{
  "n_layer": 12,
  "d_model": 256,
  "n_experts": 96,
  "experts_per_token": 4,
  "d_expert": 112,
  "d_shared_expert": 0,
  "activation": "xielu",
  "moe_layers": [1, 2, 3, 4, 5, 6, 7, 8, 9, 10, 11],
  "router_score": "softmax",
  "normalize_top_k": true,
  "routed_scale": 2.5,
  "balance_loss": 0.00335,
  "balance_bias": false,
  "router_noise": 0.1,
  "init_std_router": 0.00625,
  "lr_router": 0.000548,
  "vocab_size": 8192,
  "norm": "rmsnorm",
  "norm_eps": 1e-05,
  "tie_embeddings": "early",
  "optimizer": "adamw",
  "lr": 0.00126,
  "beta1": 0.9,
  "beta2": 0.99,
  "grad_clip": 1.0,
  "batch_tokens": [16384, 32768, 49152],
  "seq_len": 512,
  "train_tokens": 315100000,
  "steps": 9700,
  "dataset": "wikipedia_en"
}
Below are experts of layer 2 (counted from 0) of a mixture-of-experts language model. Rows are named router (the router's row for the expert) and show model dimensions 128-255. Each number is 128 + 32 x the weight over its row's rms, rounded and kept within 0 to 255. Numbers have three digits each.
After each expert's rows: "comes after" lists some tokens at least twice as common just before its tokens as in all text. This comes from a sample of Wikipedia text that the model never trained on. Tokens count by the router's weight.

# expert 26
router:105139097141139079149089120126158165137117180143124118144098162138105120158109171095127108191092149129111091152070172135128119105140169128174133159182116122138158152147115108135130149139110171147106100139155098096180130147126123139160121157167113069176107156117127098156123202157103168145041183144102078073126119089129069098090112088087167181203087164158102159127102091101182094172053
comes after: " ", " the", "20", " a", "–", " University"

# expert 15
router:152188122137148158186128123118152120146105174152098108107178161154163127176153171179081218118109135123132114109072135182159130139116105164154120130089090174160086178131102077137175134103101127177100143063158163139108155078102144114158115130126091121124115154144172110152105149078119141144170110085108178037108114076175104098080128122120097140143160087146126137114175121083118073178144
comes after: " |", " January", ";", ":", " in", " June"

# expert 51
router:092104093162099082092096168136101158179128188164125069101128095180156137146145174096136148084083144155095132092131156157122108113069110097124137158153120151088151101130140133154129162095127149166062065144099095119128155137166179138147142094124170126168125148134183086146092132162112114108096077093136123068083154127187143099094137106136171085165151198099063177105127109085086080181133
comes after: ",", ".", " that", " and", " where", " \""

# expert 17
router:118155097118186137144092106144158130133178072116119064148111135133133135102145148103171140124111160122129141104145138114096156187133170156110099153170158107121094126124090107135098166118191104073107098107091108117173095182068165131136136139144153145096119183089109140067109137161096104155084109063107060158121153106119103112120166121145062133135156181162141116149095120095089162139108
comes after: " the", ",", "|", ":", "-", " of"

# expert 85
router:099171121067118127108125128161105080113153168143094094172160096151100128164106119097122112168083192178129132131129112109102150109188112167107108139094129182130159147057109064141163151152114138114051104132092123092139172106061113118109137173160142094167178121163102119113165103109155121153134153146074094099155133088091096162109146149056191153143073163113070130155153096126145179161124
comes after: " the", " New", " a", " of", " The", " his"

# expert 38
router:069142097140160196100152191133104106144176088140103123081112182171121149134100171112099105107138126134165117147098136174063115082155086123093101144152093133200152112200122101126114178103103166112171087186198124149135142156116151070173138186140124131159132159160132134183145151138137139118101161132064151103090128106159061098078129153104125102180132136174124161087216121103136105168083
comes after: " (", " \"", " |", " as", " is", "\n\n"

# expert 57
router:093143087164154117159076107129145171164100165145110106137085145125113135181107168085093101164080139142117073142082171135116100113109172134168115165181108128162161127162117119148122147133126177156098104136150089137184139128111125130166154182169116083168125142111118072154106198140109170149063181136110086092120136081141080088091103100087134170216104148157091133107120098108151087171033
comes after: " |", ":", " December", " November", " October", "|"

# expert 75
router:061128150128145133129110162143088102073079090160099107193090061146141131159131150150135180102104133095131076105108130053126116082120156156109146134130205126145119142200084167084095125159110096096111129170120103120184153157139095123113114137066124126128154072112128120090106135174087150145169142116119159101148117104124103170131087138190164168080125139157091160164140122119132120177077
comes after: "-", "\n", " |", " United", "|", ")\n"

# expert 18
router:170157088112130072106111136129139090124124075150136132110160111119110107163154078090095092110088090135116078159096126080133097117169124135108090146111167104073124086146120142132145084176073149161148144124137120138095185074099174071104130109113166173141106104122180074142046090190089146167109089117157120077188131136094147134122086146105135116148154154165184119150202140181125081132109
comes after: " of", " in", ".", " for", "),", " with"

# expert 2
router:160084164073103117170118112074121128119098144119099137220105144179089143145125128117116113133137054102089123111151132179094169148113133089123201106156143152122133128133141161139157078089107109095149099221144137156142131160084104135126108096092108167105124150138158159106093206151119154084144192147120118171175134149132126108123098204092137117068126121132108141115086089141127143143092
comes after: " |\n", "\n", ")\n", "\n\n", "-", ";\n"

# expert 35
router:120135110122098105126148098079103125123158102085114109128181163126086128133074173143084115100158085155183133160101150135137106073130126158135088160192092101172165109175074130176140164129108099111128095165177125126149162147109164113165083137189171094114120177089206099091106088096138079107098153185185198103104141081173144096106115134121151122113160185126172147132119125173065140183154
comes after: " |", ":", " the", "-", ",", "."

# expert 79
router:113065109128082093132135120126142142075139132085140149133151147069079163081124196128140122145203067139150122129141153145142169124095126100105125190112064059118159140106111105149153171084169079093140114106097143143111129148150159141118088152170112158096166163167123188146147186108168078121118145126179147193135121097115162130145155113133089108102157096069158167156103123124116193106166
comes after: " the", " of", " and", "-", ":", " a"

# expert 50
router:137176126087131078128114167056143163127150150158087121108100139105119106150137085120098171095109165172129074147092146084124102092136134114157092146146102121126149186195085108123167099154136147145107103159138109160114150189163130124157168092182122163120148140155124116129080116143147197133090116115116061105114070094146161063078098130107102076157143134172123181114185134095189117143078
comes after: " of", " in", " to", " at", ".", " for"

# expert 68
router:125113093180107089172122136089156089142131169132098134145086175145178139146138156068061095162143157124161080168087114120139106114104176093172125180134160175158148157107103138132142090098107156117071079150117099122188107144145140161160172120156151104141118154113127078211111171133082108100085194142154119131131092090139060094093108120134122127191141154146135148119142100122153069179063
comes after: " ", " (", "–", " |\n", "\n", " m"

# expert 29
router:096157100176148108162080090099122170137123177152112110125086141128123137175142168092123124154078156149106075131079176122131110111121137128169109142172119158160159142155116126131118134124128172154076098152126111136165122133106118118147155170163131079192120137114111088178096204129107158133072192142093090097117151083152082081089104083088110182203114163175088143108133089125155080149039
comes after: " ", "–", " a", "==", " his", " H"

# expert 56
router:185094140143164191156117139096123117139117162099143155127131148110111169061139085129149118127132108167213109166158142192103130184187130139124137117127152146067082154182177136086144106105136146144131081103119108057126094188118126087137153173107117094112134201129157112127149111067088173136120106097158098110150108136135166144101132103101155133110173216139123059171203115118067096110125
comes after: " ", " f", "20", " w", " s", "–"

# expert 76
router:127189110134157080165120110163125182149110083133104118101145099114066125110099147115127170162137114109116140175110113139110114196109177100151161136163155125149114161146113179157156172170184150071094108164124122136175173113173141045119199095169116101117106127102108172061157144167099107162118138141119111068121109141114124176124129184094157149106126168161180082140139165156080119118134
comes after: "20", "19", ".", "18", " ", "–"

# expert 7
router:106070182154194101156107056124074143145101180079170118121100113116104138143142132157091067178105121139115098101087206139079144110071170170121179078162130172169144139140105138098125116137138159168120108187125139180140095171144130112194089148100177139170178143099138108168104146141104130157081171191087084183159176082149144122106116096126142095185141143166081147141081129162170115141075
comes after: " |\n", "\n", ")\n", ".\n\n", ".\n", ")"

# expert 87
router:112129104171137103156082103118121145149115170146108101122112153135131128178128170084089122180094146158102071122063170138121100122109138140168100145196132140165136139181110098141134157121117183144098100126131112118163140131099132139141150152163123094167124137102126066190102197122112165129061187138097092083140144103135076087086094099105151163201121149150095154117124100119177086150038
comes after: "|", "-", "00", " one", "-c", "-m"

# expert 4
router:097151086159164103155086106105118170155094161155117119122115167141123148188136175084114101172084139148101080134077184128120114110129157131167122141175116151162164149167126116141124143125114169153088097138148100131177128132106119148147153169156131075185116146109123067166105199119092163128068187125090085090132130079145080076089098081112129155210112156175092147106118103118168084157046
comes after: " ", " |", "2", "20", "3", "1"

# expert 32
router:104111100109114092158118174100139095137134160112142161076109144105126166063185130119144111091147065138145068139135103157165118108175110171036143077060168126120150083137154071115153159100126158129193185104180170172098092075187138133125102146164154130102141098149112126154146151106195112082103140147192158130111085118147160073124147178164140098134133122152104141140107103140138092050220
comes after: " a", " the", " and", " is", " to", " as"

# expert 27
router:108144100160166116176079109116139172138120172159096115125100149139130130177128186088095089162078139161091065132090163126135101109111161131164118143173095153157165116165114120152109164128111179143091112153135103134173111145127138132157132163163141084183124141094111071172112193129086167137067196122102100096130140088146068083099099082083129170208104173163096140091124112124159074144045
comes after: " ", " July", " September", "19", " April", " June"

# expert 6
router:127134103181134108115125201134090131120153088132142138139106121138124115119132155139182095167071161100172145176133177130069148178162174149138132157145135149114168105107109139110145144074143143045143138080161129115151128195148124155109132156157200143089131092132097153127125115132103139066113182129182094070140100138162094180109066138171154102100084120142105085129203146104165086107135
comes after: " ", "19", "20", "–", " (", " U"

# expert 82
router:099141113161154116177075078131138174155101156164101101125106138135125126179118164099108106142093143162101068119077169126114104112131152131144121138180105156163164130161109113146100161132131179148094106157142093138163127124098131131148134179166132082188117154102092081181087201108094171144052178132092093102113133087149073079077080102091118147199100162165105154117121093127148068158044
comes after: " ", " |\n", ")", " —;", " —", "%"

# expert 41
router:136168133122101146145102117110102162161105143113124085103153142164121173058123150082147101128117134129154120081176122081114120129072124152123130150140196137170150122176132139108117172088181184076138124196176131109172178137140130142147154144170131080114140185114146108131129166142125099138130164175082081127154083070123117143127112070105097133173057127185100116074185133101126122112110
comes after: " ", "19", " (", "–", "20", " $"

# expert 10
router:064094121148178128087109111064141127175089152155171125124125169136132164113121125104054083126088148084077101154079154143105085119131174148124150154129194158129111172118141173121142107104183143171127117195148114150090138177168124106154102123135131125179113109087164120147185152064149150164089120150140098079165065102090097085097139110097164127180156169086112111161134107132155109184041
comes after: ".", "0", "3", "1", "%", "5"

# expert 20
router:124139111153151094153065085121127174126097149159122093144075145160103114176128165085098121145084139148094090103125165097110112120111140123165132147175091149174169154160131140125092126142121175161092105166138103109154147136124128145146156152169133083196134176108107072183107192121092204140077193133112082077136118098151104117088093086108125158207111159138094143109113126129170112149077
comes after: "0", "1", "2", "3", "\n", "–"

# expert 40
router:104142100176159122157088100110154171138108160161106105139099165139122117174134151081114121150089147145099055121083187129117098117120146127159117137187118143172157127182115097132093137100108184151098103146156092130183138135107121137169140158153115096179119147103116093179098196117079159140073191123093091096136146081140068084076105103099139158201114149165098164108117120090151068171051
comes after: " ", "\n", "|", " the", ")\n", " responsible"

# expert 46
router:117156084079109184165119161085140092170113139170179137102137059153108071121177132171065071156132100052112109157097139173104093120127132150094191149142082130099068140137146112149098084188186179150141115167127122146167151122153084085158155107167167127141116146165172117153083148122143135153153115179105090060116114090084126177121106095094150157113181108186164155075196170100109100164125
comes after: " |", "|", ";", " in", ":", ","

# expert 70
router:164123101099114121164141189181185147105127151152145141155191124120114140121164140108152098107152161165137144089143119134153111208126157090125117096134111138137105101100137193073131141180108172129144142132115202170117171130129118111105151162109151139114137156092163111153164131056133135119135194136126107120149152107149086104200133107154132125140090154168102142096162122148129093139143
comes after: " ", "20", " f", " con", "19", " dec"

# expert 91
router:107150081172166114147076109101145167148115169151107117136100146134125143181124182083106114162077142145095058132088168124123105118110160133159119150190113140156163148163103119147122140122099176147093116150139109146175136137106122123165131170165125078183119152084100095186105196119103157141062188138086101092123136096133075093090068097097136171207116168172089151107112101118163082161040
comes after: ".", " ", "00", "20", "–", "19"

# expert 59
router:097152084174142085149117110096176184147117167124133126120105131135159118193148167064072119143083145147138086121077166095113093105102148172178113141177094116168170137134107128124127157139116173154095103126151115135183163162136132124171113159161151066151134162076124095163104171094088128137075170160121090107147136092160073100095077084079152171198122128148070161116118130136148069164046
comes after: " |\n", " ", " |", "-", " a", ":"

# expert 9
router:099128099158148108146088115108138157142127180160123104136110149130134137181121179102097132150085147158102065137072170143120104125113148138151115146186106140152162136166119112132102159128123181156080099147154104141167147141117123134163137158172108081180121156107113083168103200128089166128073180121099097100125133080148082084094098099093134166208111159175097151115108106110172075159039
comes after: " ", "19", " (", " in", "20", "18"

# expert 33
router:120149083127121113186081118122130071129173118133194112133118161162084124182157126101085162127102180130125075116073161056127125180117157136123081086130180172107155112163119124153169079094158123104071174156122139139111142131063095090088171104136135135166112100136149135155082140193083110139152082157137068125160182113082132126132173136114149131150120112115143112094182087081106194097067
comes after: " the", " S", " of", " The", " C", "th"

# expert 36
router:105148098167171117153071108118150169134106165158095102114080156132113137175115172101107103157078138151102077140084162126109112114112151127148117153181100148165170141162114121143119147134119172140096111149140091136181143122106134129159159178155127092175108153093093085174107191123093151135063185130090083097124125086148082082086090108089123163211106153160083142106120106113175083158040
comes after: " ", "–", " (", "19", "20", " March"

# expert 30
router:105132124116126141110164158091121112100082151098098109102117149122101174087153141090096134142156094131086156118151103192043102091085073075134164116146101156170137114134119105106141138136110080092140118184163140152158114160116156151115076052107207115138143118125077202150099143175207169066127171193093131117096134113143097110091142160075153116098163154123108137076161130105146120163102
comes after: "\n\n", " (", " \"", ".\n\n", "==", " =\n\n"

# expert 37
router:108142100167145112161090118105129161160098176173107107124102148126140149184107179092096093154083156159108068133083190122122108126125170127167119157188111149168162133159110113142118150145118188152092092142145108121171122155100120136171130153154130095179119150099103078180097198120102161144063190138100093089124134100140076079086076110086144161213107143164095140106109103104173069154051
comes after: "20", "19", " of", ".", " in", " |\n"

# expert 31
router:108158114182162113142061113125142168151123167157100103126091153119119149171123187080105116159083132154117075124067182142125109134112168127162121143166108154153159140178123114144119145147107179162085102150144112135174140129108125140160137146174127096182113130105094083164093189120098170154064192137089078093127154089141089092083089088088118170212095165169112149106114108110169075162042
comes after: "|", " |", " ", " such", " September", " November"

# expert 94
router:090130090165163106176077112127124163143092176165117119135084145155117134179124157089101094151077144137105063131086172119110104149117159134171138123177075135146175137173119121123118147121117176136087096139156099141154137122113131121142152153179132091186121141106115096172095199104086163154067188130100098111127139087127068075094092105077132168201087171172095148122101095125173082154050
comes after: " |", "19", " such", "|", " due", " well"

# expert 80
router:079153091170158103159077109106141172140094168140101095119109143121107149169106173088100110175070128136098069124083159134112110121116163126165119139177116148156154158148111131141121143114108161162064097142154109135158123138134120136169142157152120094174126149090123080162111179142099166140070169145082081101134132079150073084087080086100134171211103148170073153102121102121165066159035
comes after: " ", " |", "20", "–", ":", " on"

# expert 19
router:111151090165155098168085097118132178154109157165101100119103152133129143178117161082098115168073139158098056144066169124114113131123146129162102158185108137154177139177110105131108139122117184143086111139153116123169120137116142135151162154140107079189107153104112073182095203120096171149057186137094091099113142092150076094080095109097141173203105146153089159119110094120153067155042
comes after: " ", "20", "|", "5", "0", "6"

# expert 58
router:101144093127133157111137144125127174179147145122132159118099076167140128146107147128194122080114134131133089096070147139135137072117133095187105085188110154113180152094161136161124169076134117178127080131154104078143187129085155166131104132121132135171113140130115127132134118107038129138084173068098126080114139160162090081132145112139086160152086185196097125148078098094095146155107
comes after: ".", ",", " that", "==", " but", ".\n\n"

# expert 83
router:110175104157135115188115146097136125177158154158085079115162098150138118148097170088111149121084147089121110126150119073106121195144161132150108136121169136153171114088114098132087148133150147175075093096104063107126116141102146135178173144156111153227180096102122126168105113172124127157082117154103108107114147116059067119094124107107144139177045114112137147165151148152102068166077
comes after: " |", ",", " New", " in", " D", " Los"

# expert 92
router:151140166051116156086125129175129123083169124100135173138113154051121176126179201118166152134107038153115088126152195092141171141153056118120091119161154135092125072109101126174167134101175152188115095124093144150110080085129106150077097148146118144113154094156156161095121113130152140131130143153120123137164097174130117118080168170177082126111139112143087082138075118138103144108215
comes after: " the", " a", " and", " to", " of", "'s"

# expert 55
router:105132088172158104175094107128145167136108176158118097137102158153126127178117170102096107158073131150090063146087185107116095128112163142174120147186105134162160141151117112143131140128120174159104100157134098141175131140119122129156142156150121083178112156098111078170093186125097158147059182130086092090113133085133081096089086094086157163207105154154085147103121109111175075167045
comes after: "19", " |\n", "20", "0", "18", " —"

# expert 11
router:072154113130126177063149138094170163108109109101076159121133051145114071118129136093078103084087138073089104132099112100082109067123107113190088162086206155180103131210144144140094090161117125084109111097151099142161136112121130157092162115161115098169188150138097103121115120169117112153101098119125060172110121168111126121167120151141157095123133096122131151153152113167127091180133
comes after: " was", " is", ",", " known", " also", "ed"

# expert 78
router:096134098168146098149089101104153159146103167149106113119102153140135127167124173087098109166075134149101061136076177148136097111118144134181101146168099152168153154142128128135119148129114182148079095142152106108174119147110117114161148156145122083177109168093108086176111199118088163141077182144096085085121135075131070086083094093102140162210092139157088141111125108120165069168044
comes after: " ", " and", " as", " %", " along", " consists"